config.toml
d_model = 192
experts_per_token = 2
d_shared_expert = 128
router_score = "softmax"
normalize_top_k = true
balance_loss = 0.00758
norm = "rmsnorm"
norm_eps = 1e-05
tie_embeddings = false
beta2 = 0.95
batch_tokens = 65536
train_tokens = 573800000
steps = 8756
Below are experts of layer 5 (counted from 0) of a mixture-of-experts language model. Rows are named router (the router's row for the expert), up (a neuron's input weights, with its number) and show model dimensions 0-191. Each number is 200 + 30 x the weight over its row's rms, rounded and kept within 0 to 999.
Before each expert's rows: "gets" lists some tokens that make up at least twice as much of what it gets as of all text. This comes from a sample of Wikipedia text that the model never trained on. Tokens count by the router's weight.

# expert 79
gets: "-", "\n", ")\n", " |", ";\n", " •"
router,184,172,172,223,192,194,190,199,141,178,219,219,235,223,192,233,246,197,183,253,240,154,189,279,126,220,207,196,154,219,242,183,157,239,197,203,157,157,220,187,171,234,179,242,241,214,176,205,225,174,186,219,214,229,209,205,214,155,211,171,180,225,181,166,201,182,191,194,178,229,192,165,202,197,195,189,223,225,204,169,245,166,181,157,235,169,205,178,173,139,241,238,247,170,229,199,214,196,225,190,273,182,200,207,275,215,197,176,170,218,235,278,205,208,177,252,234,204,166,187,145,158,247,184,204,213,173,226,171,168,257,214,184,204,210,221,222,204,163,205,160,212,231,228,238,227,203,212,153,156,232,197,222,239,204,235,223,213,180,183,148,224,226,177,223,224,208,194,217,200,157,188,226,198,268,172,170,263,191,200,177,227,155,208,170,229,223,250,204,202,237,224
up0,238,185,207,232,224,149,232,157,159,179,218,216,170,198,211,211,143,243,124,187,304,175,215,175,176,199,173,198,235,191,228,205,190,199,183,231,217,223,190,224,244,158,146,255,235,203,157,243,218,185,195,234,242,223,192,179,231,182,222,244,198,206,142,198,221,174,229,242,223,181,221,201,196,192,147,186,284,229,187,166,240,170,218,182,238,230,216,212,214,194,232,200,186,262,227,209,188,214,189,202,204,232,208,154,210,204,208,241,177,175,204,229,191,175,248,160,192,172,137,215,161,201,203,215,202,225,193,128,179,220,238,182,169,198,185,151,222,169,202,170,192,239,208,179,193,213,211,202,233,237,232,228,219,186,226,214,208,203,215,175,189,199,221,238,170,156,234,160,268,195,160,162,163,196,232,199,191,203,194,178,211,248,220,159,205,217,179,196,169,248,125,187
up1,222,162,193,150,256,169,165,176,213,149,248,221,167,218,196,196,160,194,208,166,169,211,171,224,202,175,187,180,190,211,141,188,246,224,242,211,170,186,226,223,201,179,230,198,207,223,205,180,172,210,203,209,243,188,201,263,230,216,173,157,249,198,195,208,225,193,208,237,176,256,204,175,211,219,155,170,194,247,236,207,252,206,216,173,202,260,221,194,175,190,157,188,160,208,249,177,138,180,240,173,201,230,108,216,204,201,227,241,120,181,192,208,190,256,231,251,192,202,191,217,213,260,191,179,214,208,204,174,213,160,212,194,232,191,184,178,249,231,175,198,166,216,187,222,193,254,182,172,257,220,211,222,174,208,240,194,192,219,178,184,194,165,243,248,163,145,207,181,176,223,160,225,168,204,171,238,219,209,211,232,185,142,222,196,167,178,157,165,217,252,152,247

# expert 45
gets: " |", "|", "-", ":", "=", ";"
router,192,176,174,215,180,203,169,196,165,159,231,223,241,203,153,210,247,196,180,234,241,184,181,230,218,232,224,180,157,207,247,197,166,234,161,210,169,175,247,198,183,221,178,212,237,219,148,191,254,152,176,213,205,224,201,243,198,178,238,151,195,216,175,156,192,155,174,179,153,209,149,203,237,183,178,175,214,215,244,165,222,197,190,178,223,169,190,126,184,158,219,195,243,181,229,163,243,163,232,149,249,157,189,220,242,228,217,179,168,246,205,234,217,210,159,233,216,230,179,193,201,183,230,164,155,193,185,251,157,179,206,235,168,229,217,233,205,200,154,236,182,208,232,218,241,245,186,224,160,142,251,219,212,214,166,204,222,241,207,213,177,219,220,187,218,254,185,230,224,235,155,240,225,244,259,157,182,222,165,199,189,226,159,197,198,218,219,229,217,178,230,254
up6,216,223,209,207,188,233,245,210,202,228,217,203,188,207,160,219,240,189,225,208,222,216,213,183,224,204,232,180,176,214,222,111,179,190,227,203,280,202,191,150,187,176,206,191,166,186,229,159,187,178,244,180,208,194,195,222,211,210,202,167,219,226,148,154,197,187,223,177,200,217,168,201,174,214,191,220,194,243,210,213,243,181,243,142,133,197,187,174,220,198,176,219,179,127,182,177,213,242,181,196,203,137,218,182,221,205,176,218,203,316,216,221,191,187,177,198,178,160,212,130,246,168,156,191,166,197,210,189,222,217,186,158,144,170,235,223,202,168,232,169,240,221,207,185,242,171,215,154,245,222,192,187,205,244,193,233,152,147,228,218,210,163,178,221,165,171,166,218,181,171,259,260,151,196,178,229,205,211,218,196,173,201,156,249,211,216,223,272,201,203,182,213
up7,198,224,206,192,150,224,204,147,209,173,239,257,232,223,152,208,189,173,230,251,232,246,210,217,209,244,292,227,181,191,186,218,176,192,187,217,228,247,212,186,173,238,199,234,192,191,174,178,183,217,180,177,217,155,149,241,226,229,252,151,233,223,216,223,193,216,234,180,118,141,184,222,173,208,180,206,216,192,232,175,175,141,165,193,201,196,208,212,188,211,184,225,199,192,275,138,229,180,171,155,169,174,219,192,278,214,196,261,225,242,192,231,188,198,205,184,184,206,197,229,197,220,216,188,210,205,190,225,164,199,191,182,107,194,204,215,239,219,196,226,205,184,210,219,213,216,158,183,226,172,250,171,235,259,197,204,164,187,173,187,223,203,220,208,162,230,178,194,199,218,159,247,196,237,239,222,197,203,186,209,244,195,251,199,186,199,193,254,214,164,276,224

# expert 6
gets: " the", " The", "The", " this", " other", " two"
router,194,205,185,242,140,209,155,194,140,200,234,226,219,247,155,205,206,186,214,222,226,181,148,244,136,217,232,174,197,245,236,204,191,223,189,194,182,152,207,184,186,201,173,212,206,207,148,233,202,178,149,235,232,218,210,232,165,166,224,144,181,229,165,185,231,170,199,136,195,236,163,164,228,158,179,170,208,216,204,181,249,174,180,159,222,202,191,156,183,163,218,234,261,154,210,138,180,145,224,145,241,188,233,236,218,218,240,148,177,204,224,222,199,249,175,225,248,217,172,197,180,190,193,167,178,214,191,200,166,143,215,201,195,232,226,227,226,236,196,214,205,218,233,236,233,245,138,229,173,184,228,234,220,251,199,207,227,223,220,214,192,235,216,187,226,227,166,239,221,214,183,225,225,232,218,176,162,225,185,173,152,204,170,150,183,236,236,201,223,171,228,235
up18,212,223,197,183,179,150,254,208,144,243,181,129,133,232,150,225,202,225,227,236,158,200,182,207,175,185,245,182,222,274,244,161,182,180,220,229,231,202,172,213,216,132,181,197,200,224,174,147,174,212,226,189,217,210,221,241,280,193,182,169,198,196,226,209,172,215,170,129,218,228,198,162,163,237,243,198,206,220,183,191,203,220,225,174,217,220,237,146,188,179,188,202,221,242,174,180,193,205,170,164,210,228,204,168,233,196,204,216,241,232,202,180,156,219,232,126,241,129,177,194,164,224,183,210,199,222,172,176,172,226,233,203,203,242,223,212,173,173,169,168,216,157,165,203,190,193,215,246,208,191,167,192,237,217,207,167,163,181,270,214,226,171,215,182,207,162,153,183,214,198,212,163,233,215,204,150,212,168,163,162,248,194,164,191,151,187,178,208,225,187,185,226
up19,192,198,178,156,116,268,143,200,206,247,152,175,210,176,167,192,199,159,240,223,224,177,185,195,188,160,178,214,233,234,187,202,188,217,201,172,196,262,195,192,176,200,236,188,228,231,150,239,191,205,162,208,234,160,171,147,189,165,208,138,222,162,211,186,241,206,239,210,159,209,171,176,223,177,190,197,149,206,209,218,169,188,192,211,238,230,203,161,190,218,207,185,194,228,218,177,186,204,234,212,187,225,228,228,207,192,243,202,185,195,216,172,191,213,211,230,210,213,226,207,166,158,171,150,197,208,207,174,204,107,165,193,160,200,171,239,160,242,195,217,211,183,187,216,233,174,204,274,171,211,281,258,177,238,224,206,139,235,225,215,208,213,257,227,252,238,205,121,170,187,136,209,192,194,207,220,133,190,201,171,165,194,173,198,212,178,198,213,231,193,178,218

# expert 62
gets: " the", " of", " in", ":", " de", " from"
router,193,203,195,225,160,247,187,175,193,164,230,206,252,213,164,198,208,184,163,256,244,199,183,248,193,237,230,141,183,211,221,199,193,211,161,225,187,164,265,193,182,235,181,238,244,212,149,219,252,151,148,214,226,231,225,217,168,194,207,174,187,216,156,177,197,167,214,172,168,220,186,208,202,186,206,176,206,213,229,138,206,186,173,165,218,169,192,165,173,153,224,214,271,159,215,183,213,172,215,169,239,178,197,234,225,238,241,166,176,221,224,236,217,212,214,229,215,233,201,218,174,203,232,196,154,232,156,200,167,166,214,227,208,271,230,218,213,195,180,237,189,222,217,245,219,249,187,223,187,181,257,206,219,240,190,226,232,233,217,221,178,246,226,192,255,241,212,232,240,218,190,218,221,233,254,175,178,256,174,145,189,210,162,189,187,219,213,235,264,160,256,233
up8,222,206,198,253,151,155,203,118,197,109,214,236,228,228,231,194,221,190,214,217,217,235,228,192,222,218,167,162,187,176,209,213,193,184,245,199,197,183,186,138,197,155,188,229,250,170,188,174,234,222,189,179,180,250,206,184,216,153,211,198,241,178,192,167,213,190,196,187,162,242,239,207,233,181,179,184,198,186,173,167,194,165,154,170,164,198,202,170,148,146,195,182,185,179,195,238,204,232,172,217,184,198,166,231,249,218,236,180,211,173,175,197,251,180,210,202,206,220,177,188,216,191,186,242,159,207,187,217,184,178,233,176,163,206,156,221,201,192,198,191,164,219,203,241,208,199,233,169,236,160,202,195,188,181,218,203,179,303,182,197,218,183,244,264,217,211,223,304,133,226,210,155,230,157,184,194,205,176,187,181,194,216,206,154,173,225,131,197,232,166,213,244
up9,245,221,200,153,239,174,184,212,140,206,149,187,176,154,145,211,233,240,148,231,237,207,211,165,199,214,240,221,169,215,184,244,201,157,170,211,201,230,210,216,222,224,202,203,225,226,245,215,231,149,201,240,205,216,172,247,243,214,196,216,226,186,184,180,179,223,215,214,210,164,187,206,198,164,181,207,195,165,223,178,184,177,224,197,234,200,174,209,191,187,254,210,263,201,237,202,243,112,207,199,255,173,269,173,212,233,197,162,152,207,231,224,181,248,181,224,207,262,209,214,221,186,188,235,188,224,239,217,209,245,201,228,230,228,190,239,151,191,216,189,173,231,216,225,253,264,178,238,143,168,208,184,169,208,188,203,192,178,248,193,172,228,175,195,185,217,151,136,181,190,202,275,215,207,210,198,210,245,179,182,178,158,122,203,218,196,226,199,206,214,180,257

# expert 67
gets: " ", " (", "–", "\n", " −", "(s"
router,203,169,169,228,165,214,160,195,165,179,206,233,235,235,169,258,245,161,170,218,207,174,167,224,158,226,215,174,170,242,215,195,198,223,178,210,171,166,232,134,182,232,187,232,257,216,158,219,218,157,183,240,238,219,202,221,167,179,199,169,179,204,157,168,195,161,182,149,178,239,161,154,210,170,188,178,232,233,225,188,230,207,171,162,217,171,170,157,151,153,234,263,222,192,238,176,211,173,214,165,223,182,207,235,231,217,212,171,180,236,221,237,208,204,183,223,223,218,177,159,194,165,209,195,189,225,183,214,192,163,241,236,192,210,197,226,225,250,188,231,190,224,228,211,211,209,197,239,185,152,220,234,271,240,165,227,261,208,253,235,169,234,245,190,223,199,188,220,231,214,193,247,196,208,225,179,155,243,153,166,170,219,191,169,187,218,247,227,218,144,245,255
up0,209,128,218,186,180,218,238,194,212,161,202,124,253,206,144,240,184,154,182,199,245,195,249,166,161,254,244,198,206,217,214,226,207,211,201,235,239,169,185,229,199,176,243,259,206,207,198,190,180,207,216,190,182,157,233,184,250,180,212,215,195,238,184,146,206,175,236,203,231,208,204,192,196,203,211,247,260,181,228,241,233,223,197,224,256,146,147,168,207,171,186,222,210,176,137,215,189,192,232,170,186,198,271,206,210,263,223,217,225,215,195,169,219,214,184,167,173,138,246,197,185,210,190,220,196,139,206,169,212,226,160,234,215,185,209,217,140,220,181,213,261,225,154,147,237,179,217,190,191,195,170,179,247,216,200,196,191,187,168,191,213,223,214,206,206,251,214,176,185,165,227,276,170,202,209,225,180,226,199,223,268,170,187,248,216,226,206,207,198,187,238,193
up1,245,201,148,208,217,184,214,215,174,212,227,182,215,161,99,253,173,158,202,198,193,199,247,216,165,202,225,173,163,190,190,232,177,169,213,221,249,176,223,202,228,203,205,205,220,206,142,206,180,208,236,185,184,241,191,218,244,214,206,191,202,201,192,222,229,148,178,174,231,271,161,171,286,200,228,157,226,170,253,186,238,213,202,123,215,197,151,207,232,198,208,169,227,236,185,212,203,211,193,229,197,182,211,212,234,237,163,210,200,225,183,169,208,187,159,211,248,181,208,218,164,142,199,189,205,180,226,177,200,196,205,260,188,211,211,161,225,239,228,204,269,191,181,201,198,203,204,220,187,209,179,234,216,199,153,230,244,175,276,200,153,256,227,179,188,191,147,209,257,179,227,231,173,176,169,218,213,286,167,202,170,168,213,205,193,179,174,251,211,181,234,197

# expert 31
gets: "0", "4", "6", "3", "5", "2"
router,179,191,179,213,190,187,159,180,161,177,218,231,206,195,164,244,249,191,163,206,218,188,167,229,154,253,220,167,181,205,231,175,183,217,150,221,193,191,221,187,158,189,168,227,229,241,199,203,247,187,187,210,211,248,197,229,185,157,225,153,214,244,175,173,192,141,162,193,154,235,152,163,207,170,156,187,234,212,232,133,214,179,165,167,224,167,173,162,142,153,227,217,235,182,215,174,208,185,212,182,237,176,224,228,226,213,213,161,186,263,237,227,258,243,212,208,223,196,178,179,191,182,200,156,138,251,176,233,173,183,207,263,157,212,209,235,245,200,131,203,190,206,217,221,229,228,176,228,180,160,232,226,213,223,172,229,215,205,226,225,165,217,232,164,248,232,188,194,211,190,183,195,227,213,216,141,133,224,161,177,192,195,177,176,158,219,232,215,225,159,242,225
up5,245,190,165,190,196,207,271,220,165,181,219,231,176,192,209,189,231,256,197,213,221,221,235,183,217,223,242,200,222,213,167,197,232,159,173,187,192,213,192,248,168,161,191,168,222,262,238,173,196,144,219,209,151,241,182,236,151,243,235,210,235,169,180,191,171,171,218,206,214,165,192,197,181,233,212,206,196,237,211,176,251,223,208,222,174,169,266,162,206,203,249,161,152,212,233,230,174,257,171,210,191,245,220,184,212,155,194,231,206,196,215,219,261,240,240,171,169,145,189,275,184,212,219,246,172,219,206,253,245,214,206,231,224,205,196,192,216,213,154,180,248,213,185,202,196,208,220,248,170,172,219,213,192,294,157,260,186,200,219,256,214,173,199,198,187,204,237,237,195,196,223,172,182,172,195,174,179,233,178,160,246,173,172,187,192,200,166,228,165,156,170,204
up6,219,210,215,214,230,178,211,199,180,200,132,196,202,201,198,199,137,227,173,175,204,171,224,174,246,243,218,181,152,168,247,195,130,218,142,238,212,206,224,188,215,212,232,170,237,201,137,234,227,233,216,192,182,209,264,224,221,181,178,170,210,251,206,228,143,188,200,228,218,265,158,204,207,178,192,195,180,229,224,183,213,196,248,202,188,211,190,112,184,191,213,188,211,193,143,184,264,239,208,238,167,160,255,174,203,171,174,188,185,243,259,194,248,224,220,179,195,184,226,207,187,194,200,194,163,215,150,261,158,138,156,251,218,186,207,202,176,165,153,234,228,202,184,210,248,212,203,210,216,192,247,179,187,193,156,188,223,198,227,206,160,183,237,186,133,236,215,172,249,211,213,201,218,222,182,209,169,203,194,253,173,172,166,222,232,193,244,211,177,175,192,233

# expert 7
gets: ",", "),", "\",", ".,", "',", ";"
router,196,189,197,207,174,202,175,180,182,170,257,227,227,215,169,236,217,186,165,204,210,156,168,239,187,229,234,170,197,222,207,170,190,232,149,240,181,181,240,192,185,225,164,205,235,223,192,202,248,136,199,229,248,225,209,209,170,188,204,165,169,196,172,164,210,173,188,142,165,203,152,189,221,190,213,192,243,232,257,145,227,182,167,201,212,169,154,160,190,178,247,198,238,196,238,167,213,182,225,158,248,163,220,216,254,241,217,163,185,222,236,222,237,207,196,233,200,226,191,180,210,192,207,179,162,230,180,210,185,148,261,227,177,236,224,196,217,228,161,232,169,200,230,221,240,227,173,226,182,168,224,200,270,249,150,226,219,214,246,235,174,209,243,181,216,230,196,246,212,225,155,215,244,211,249,152,157,250,194,167,176,228,183,185,183,209,225,234,250,168,267,213
up8,226,170,208,164,213,185,168,148,160,232,176,223,174,162,215,185,218,227,253,155,209,201,238,258,186,213,275,213,221,206,235,187,174,192,130,239,214,212,214,221,200,196,214,196,234,228,211,157,209,204,231,214,178,225,234,222,189,178,213,177,145,177,220,186,168,172,193,204,245,193,228,212,218,201,243,222,187,165,219,237,214,172,187,168,207,147,195,180,240,218,229,190,249,216,205,179,271,201,224,218,266,186,262,193,214,234,164,213,154,210,241,226,185,221,193,167,189,186,208,217,230,226,182,222,158,210,218,220,220,165,225,186,187,188,200,206,222,193,184,252,274,206,262,215,227,221,225,210,157,179,222,184,206,211,193,182,206,179,169,221,168,239,176,226,184,245,102,226,173,252,186,253,201,178,152,154,242,187,219,182,206,257,186,195,177,204,256,203,148,167,195,256
up9,215,251,228,199,252,215,205,192,188,183,174,200,156,204,173,150,161,226,165,184,282,170,246,200,205,177,232,240,234,197,200,154,212,163,128,217,233,238,189,217,176,204,229,191,231,252,188,178,197,185,207,197,134,196,186,197,176,172,194,197,227,197,174,148,222,199,233,251,199,196,194,162,212,208,198,215,205,193,192,190,247,153,210,214,155,207,204,230,187,194,265,183,240,186,208,215,224,238,191,156,266,178,159,207,233,220,172,171,189,180,201,237,232,187,189,160,189,189,210,195,206,174,215,161,173,283,171,204,183,148,195,146,282,217,190,186,227,204,225,249,162,170,208,208,214,183,150,191,206,192,208,193,183,214,231,182,265,154,176,201,207,182,243,170,202,231,223,203,173,214,212,232,196,198,163,113,213,234,206,142,178,214,233,140,170,213,209,206,185,221,147,240

# expert 9
gets: " ", "–", " (", "-", "/", "born"
router,189,173,156,212,193,198,183,164,185,161,217,247,222,219,194,217,237,200,172,201,227,134,190,218,187,253,209,188,190,229,217,181,166,216,169,199,168,162,245,184,131,237,188,234,244,234,184,201,214,152,148,247,218,236,206,209,125,188,205,184,185,200,183,116,225,183,178,127,173,229,194,176,202,188,204,205,224,239,211,128,232,166,146,180,219,192,189,191,158,166,230,207,244,191,259,182,256,177,219,193,229,186,208,207,211,248,230,186,181,228,208,229,236,207,192,216,209,233,189,190,193,177,205,180,188,221,152,221,162,185,228,254,179,247,213,242,240,211,187,206,163,217,224,220,228,218,217,208,195,152,237,236,227,216,156,266,201,227,222,234,206,249,231,191,262,204,176,206,223,222,185,217,205,221,239,187,145,214,182,199,173,199,195,187,150,209,251,252,222,148,234,207
up6,223,211,212,186,191,177,146,195,236,174,163,210,224,248,244,163,230,199,217,199,206,169,184,176,181,162,193,193,145,199,164,205,220,270,211,209,165,200,180,111,212,180,254,215,217,195,181,180,206,190,283,166,172,172,194,142,221,191,179,176,219,236,157,184,181,203,222,213,159,229,175,227,152,164,239,212,156,180,190,180,181,250,144,221,202,188,192,199,232,209,206,184,179,218,202,188,182,254,174,214,256,239,230,202,204,157,202,166,229,199,205,222,193,180,229,182,221,168,187,259,223,194,225,217,218,163,219,198,214,238,203,224,159,243,205,235,164,207,212,202,243,175,179,224,173,212,226,158,198,218,182,225,154,254,220,168,161,156,187,262,201,176,237,254,130,181,217,146,219,221,183,194,264,166,231,195,206,190,191,226,222,146,212,249,243,191,201,232,186,166,217,244
up7,159,216,175,197,167,194,225,212,162,230,202,131,169,159,212,193,241,204,212,202,220,151,170,176,213,211,183,182,224,214,185,205,206,181,182,169,220,131,226,250,194,219,229,222,102,196,205,181,194,173,246,222,186,218,234,201,149,181,173,198,187,180,218,157,246,185,208,203,214,211,208,158,229,186,238,218,170,215,190,142,201,223,233,178,191,217,156,211,171,150,203,84,221,248,253,199,237,173,178,181,202,177,175,189,183,311,164,181,190,199,179,184,232,187,187,195,194,202,228,196,223,180,205,222,218,305,211,195,158,213,161,172,206,235,178,134,234,209,203,189,196,238,213,209,160,211,221,218,158,176,244,180,228,185,184,194,172,180,207,208,194,268,173,187,194,217,194,220,194,155,183,228,165,185,193,225,168,183,212,199,172,194,229,231,161,209,211,228,186,178,229,165

# expert 41
gets: "\n", ")\n", ".\n", "==\n", "==", "\"\n"
router,196,192,175,231,158,205,142,181,162,156,220,217,242,220,160,249,226,189,183,211,241,190,180,223,166,233,234,160,186,215,256,205,176,206,170,214,154,194,219,177,162,216,169,251,231,242,186,221,203,132,179,239,228,242,199,229,204,206,203,184,184,245,139,163,205,157,186,166,149,217,179,197,230,167,191,156,245,228,215,160,225,200,130,134,252,175,188,167,176,178,202,234,234,176,234,185,218,173,204,154,225,148,192,221,203,200,212,183,165,234,225,243,233,239,175,216,240,211,132,183,209,164,225,159,172,236,163,212,186,178,222,220,180,218,219,243,221,231,168,203,194,222,240,248,233,203,179,214,181,188,218,244,221,256,174,233,231,209,211,222,195,222,228,184,253,235,185,238,224,215,164,221,223,207,225,173,162,210,170,157,170,227,164,177,172,214,216,216,237,170,220,224
up7,212,228,163,199,239,154,152,149,215,243,201,239,225,202,213,229,210,101,230,182,195,194,135,239,228,165,187,199,158,180,256,191,216,175,168,219,168,196,186,197,151,184,175,278,193,267,184,285,181,226,162,174,209,186,143,225,196,205,194,207,198,269,173,202,193,207,207,189,198,233,186,221,193,205,162,199,215,200,245,200,140,174,212,197,185,190,203,227,217,214,206,255,203,148,193,164,173,163,195,195,181,224,140,197,194,190,201,214,203,166,173,204,203,199,154,249,202,178,189,260,195,176,281,182,204,228,203,172,184,178,207,225,239,217,205,222,165,197,221,239,220,205,171,224,160,222,194,187,214,235,179,258,255,167,235,187,212,182,190,206,192,192,202,197,188,202,196,182,215,204,164,180,196,179,213,231,208,214,174,144,189,218,155,191,146,191,215,263,273,151,194,221
up8,192,232,185,239,208,242,199,176,180,181,185,177,181,215,180,245,238,168,265,226,202,195,166,184,188,209,190,269,206,196,226,213,168,210,205,158,192,209,194,224,189,207,213,194,237,159,211,214,214,165,241,164,211,148,218,158,186,174,226,215,211,250,214,221,204,165,253,198,223,180,195,190,127,248,236,227,179,262,226,223,143,188,257,245,195,132,174,235,136,181,197,216,245,164,201,234,183,193,175,169,189,280,178,180,243,194,187,166,191,232,222,271,188,222,202,211,178,183,235,207,225,226,244,181,231,215,215,201,217,182,192,209,214,206,250,278,114,184,199,162,191,259,184,228,194,177,204,192,188,228,233,209,237,188,239,173,188,173,198,168,214,161,185,167,208,213,193,210,210,118,217,194,165,217,208,185,180,201,207,256,202,231,219,149,212,230,237,203,185,202,223,188

# expert 66
gets: "0", "1", "2", "3", "5", "4"
router,162,176,173,249,166,225,172,161,157,180,221,212,231,229,168,237,235,181,169,211,234,143,177,243,166,235,222,149,178,219,212,182,202,208,153,202,185,186,221,150,176,215,154,233,236,220,166,238,218,175,182,217,227,222,224,227,167,172,231,193,173,220,170,182,201,145,190,172,197,206,165,150,244,180,166,200,242,221,229,148,247,190,173,173,219,186,177,160,165,167,246,231,225,185,209,171,202,156,231,154,219,183,195,219,233,229,214,168,176,226,255,209,241,240,180,237,237,231,178,190,173,178,232,193,144,210,190,249,180,142,218,250,154,218,217,216,206,206,150,191,203,234,199,268,236,210,194,212,198,173,222,230,241,227,171,226,231,228,236,243,147,229,237,193,220,220,182,213,251,230,174,203,226,233,225,181,182,241,192,157,171,214,184,174,175,241,218,233,223,169,222,235
up0,187,169,157,231,246,235,157,224,205,216,179,194,207,257,165,187,212,183,174,165,199,165,170,223,188,199,198,185,186,202,255,204,173,187,258,204,204,167,183,231,222,180,145,212,204,175,194,192,199,195,186,212,202,185,213,205,210,181,171,196,194,198,194,206,215,198,249,241,196,216,159,175,187,189,243,219,224,168,214,214,193,220,193,205,179,204,168,155,119,189,241,216,190,203,187,197,211,208,135,209,220,247,203,195,216,213,171,105,201,207,227,204,258,165,188,185,258,206,137,210,164,201,194,223,162,182,175,202,260,171,184,241,255,264,290,216,220,183,166,158,225,237,208,241,174,203,166,179,242,218,157,232,154,191,235,182,142,174,229,199,186,192,216,195,183,167,179,191,158,184,242,243,172,172,176,178,182,232,206,184,159,231,179,268,175,143,155,197,180,153,231,163
up1,157,200,195,190,203,171,202,140,215,146,187,215,185,216,196,206,209,254,170,158,219,139,246,236,242,197,166,216,236,196,208,181,209,213,160,258,227,214,195,205,215,228,170,261,209,206,199,191,182,239,253,177,208,134,162,171,179,173,218,167,187,205,237,207,181,200,217,180,236,210,199,229,203,133,229,219,205,245,228,259,207,216,202,172,223,182,144,174,225,150,239,175,208,249,193,151,217,289,188,189,220,194,193,183,214,202,199,181,158,191,250,221,221,192,156,250,178,195,240,238,210,208,166,211,186,206,179,208,199,196,174,187,202,207,163,187,193,188,142,188,167,175,167,231,206,218,181,267,209,251,172,211,175,221,206,193,224,244,188,230,228,263,218,154,205,209,214,193,273,201,236,235,201,178,248,259,168,244,161,191,158,183,241,186,241,174,228,225,176,236,183,222

# expert 71
gets: " a", " the", " an", " The", "The", " A"
router,167,194,204,207,186,217,172,184,152,182,248,231,206,231,167,191,205,178,192,239,242,191,189,216,139,218,236,183,172,209,230,182,202,224,136,215,210,154,231,176,200,214,199,219,220,226,178,234,210,191,193,198,217,224,214,224,171,182,224,144,190,209,177,163,224,158,219,136,169,223,134,177,245,167,172,169,217,216,260,178,234,192,189,158,210,192,201,162,184,134,248,216,243,150,197,160,237,147,227,158,227,173,176,218,231,214,227,167,173,209,255,205,208,222,171,222,224,234,180,195,194,156,221,176,171,233,173,210,166,134,210,224,183,205,214,248,241,210,211,227,179,197,239,228,251,230,197,225,148,157,232,227,198,212,195,229,225,224,216,217,177,246,221,163,223,239,177,220,231,230,181,251,230,236,228,145,150,226,132,175,172,237,170,167,181,218,198,226,220,180,250,212
up15,202,214,202,278,150,252,173,220,206,176,248,217,188,228,218,176,164,196,193,186,212,245,185,172,133,217,232,217,212,189,261,260,210,200,176,202,197,232,172,212,189,235,242,206,142,165,164,158,134,184,211,229,184,189,197,164,165,212,209,196,192,268,186,173,211,268,195,179,175,153,217,260,173,148,188,207,213,210,249,202,257,159,198,211,196,190,183,166,230,183,217,154,175,155,183,136,213,197,169,203,166,196,216,186,235,231,178,140,218,196,181,222,198,157,181,231,135,226,199,212,238,212,250,227,178,204,167,196,212,158,196,191,235,207,242,205,207,193,222,198,230,197,210,224,186,157,189,182,172,216,170,203,178,194,176,188,186,175,169,188,200,179,228,207,177,200,190,208,195,238,253,280,134,220,176,215,218,201,202,130,163,210,158,137,177,228,185,179,220,200,233,197
up16,170,185,206,168,166,226,243,234,230,182,177,174,203,197,178,157,176,197,199,153,225,206,171,219,186,204,177,225,257,214,215,265,182,133,163,183,180,180,174,221,263,233,205,162,177,160,231,221,182,208,174,149,195,198,210,207,220,220,228,262,199,168,207,178,246,169,164,203,207,210,249,225,143,188,175,177,251,202,207,197,227,202,209,241,239,225,203,202,237,195,205,200,222,163,187,206,187,178,233,198,122,224,141,277,192,239,222,135,212,201,240,162,179,183,227,203,174,208,242,222,196,195,191,197,185,252,228,198,191,160,205,234,183,187,159,161,245,172,206,276,229,199,208,192,181,227,181,211,148,204,259,145,196,240,217,179,187,237,194,175,212,183,243,191,208,214,230,146,203,213,201,253,166,243,216,121,211,252,226,162,225,211,227,208,207,208,181,211,169,206,177,208

# expert 16
gets: ",", " to", " would", " can", ";", " may"
router,165,171,191,223,147,183,161,175,177,167,245,221,250,223,181,237,225,187,166,243,229,138,163,234,151,202,210,147,205,240,209,175,175,231,158,203,175,192,244,199,183,205,138,216,222,239,198,229,202,183,188,207,215,225,203,223,156,165,202,133,179,215,174,148,218,193,164,162,169,235,159,176,202,169,182,199,261,231,265,137,229,190,189,172,253,186,179,141,209,181,241,221,222,140,233,186,194,177,212,176,187,180,183,218,245,213,230,174,167,207,207,226,258,215,185,231,210,230,177,185,206,162,234,157,208,236,207,242,174,139,212,222,172,220,246,201,240,261,137,210,186,207,243,239,242,210,170,221,160,190,210,199,229,205,146,214,208,198,207,212,154,210,217,159,202,215,190,239,239,221,168,211,212,213,212,188,173,231,180,188,169,219,184,173,181,211,232,238,227,178,218,229
up9,176,228,250,171,217,205,137,154,231,185,176,213,222,252,172,219,206,231,198,175,179,221,193,244,200,214,214,176,200,240,302,186,142,236,213,209,203,220,215,219,209,221,202,211,190,269,227,234,185,223,206,187,175,191,166,250,165,180,171,199,110,174,222,202,226,241,243,199,185,265,230,215,171,154,214,185,232,218,220,177,279,190,172,222,202,216,248,179,200,233,204,202,195,151,166,203,195,225,188,214,179,193,194,182,207,269,259,161,198,209,138,178,241,219,173,217,200,244,157,200,185,152,218,184,199,165,212,157,172,176,193,211,124,157,234,164,176,232,209,221,182,218,247,154,180,200,210,212,190,159,182,221,253,271,197,188,211,189,203,181,172,204,206,224,209,218,178,186,207,200,115,184,220,178,200,181,202,207,201,201,208,208,163,214,208,204,205,226,249,225,199,211
up10,181,191,183,194,168,181,166,188,184,183,212,165,226,188,188,172,187,185,221,248,180,213,213,191,222,218,198,189,161,177,194,185,129,196,171,153,189,235,231,193,248,201,217,243,150,200,229,268,158,179,212,218,172,239,215,229,183,215,177,197,185,212,201,207,198,233,161,174,175,143,159,227,233,200,129,180,170,184,218,229,145,242,213,135,166,177,208,166,211,209,168,234,236,230,149,167,184,165,147,160,174,228,214,182,257,122,143,229,219,185,226,209,200,218,183,180,201,220,213,249,241,133,258,207,213,250,199,211,183,194,141,281,239,180,246,164,198,182,206,211,168,218,215,244,162,160,163,211,225,214,153,183,226,216,262,181,201,170,174,193,203,217,232,206,169,213,227,205,226,211,179,164,257,218,197,243,189,188,183,195,231,230,170,180,176,218,202,200,185,197,209,204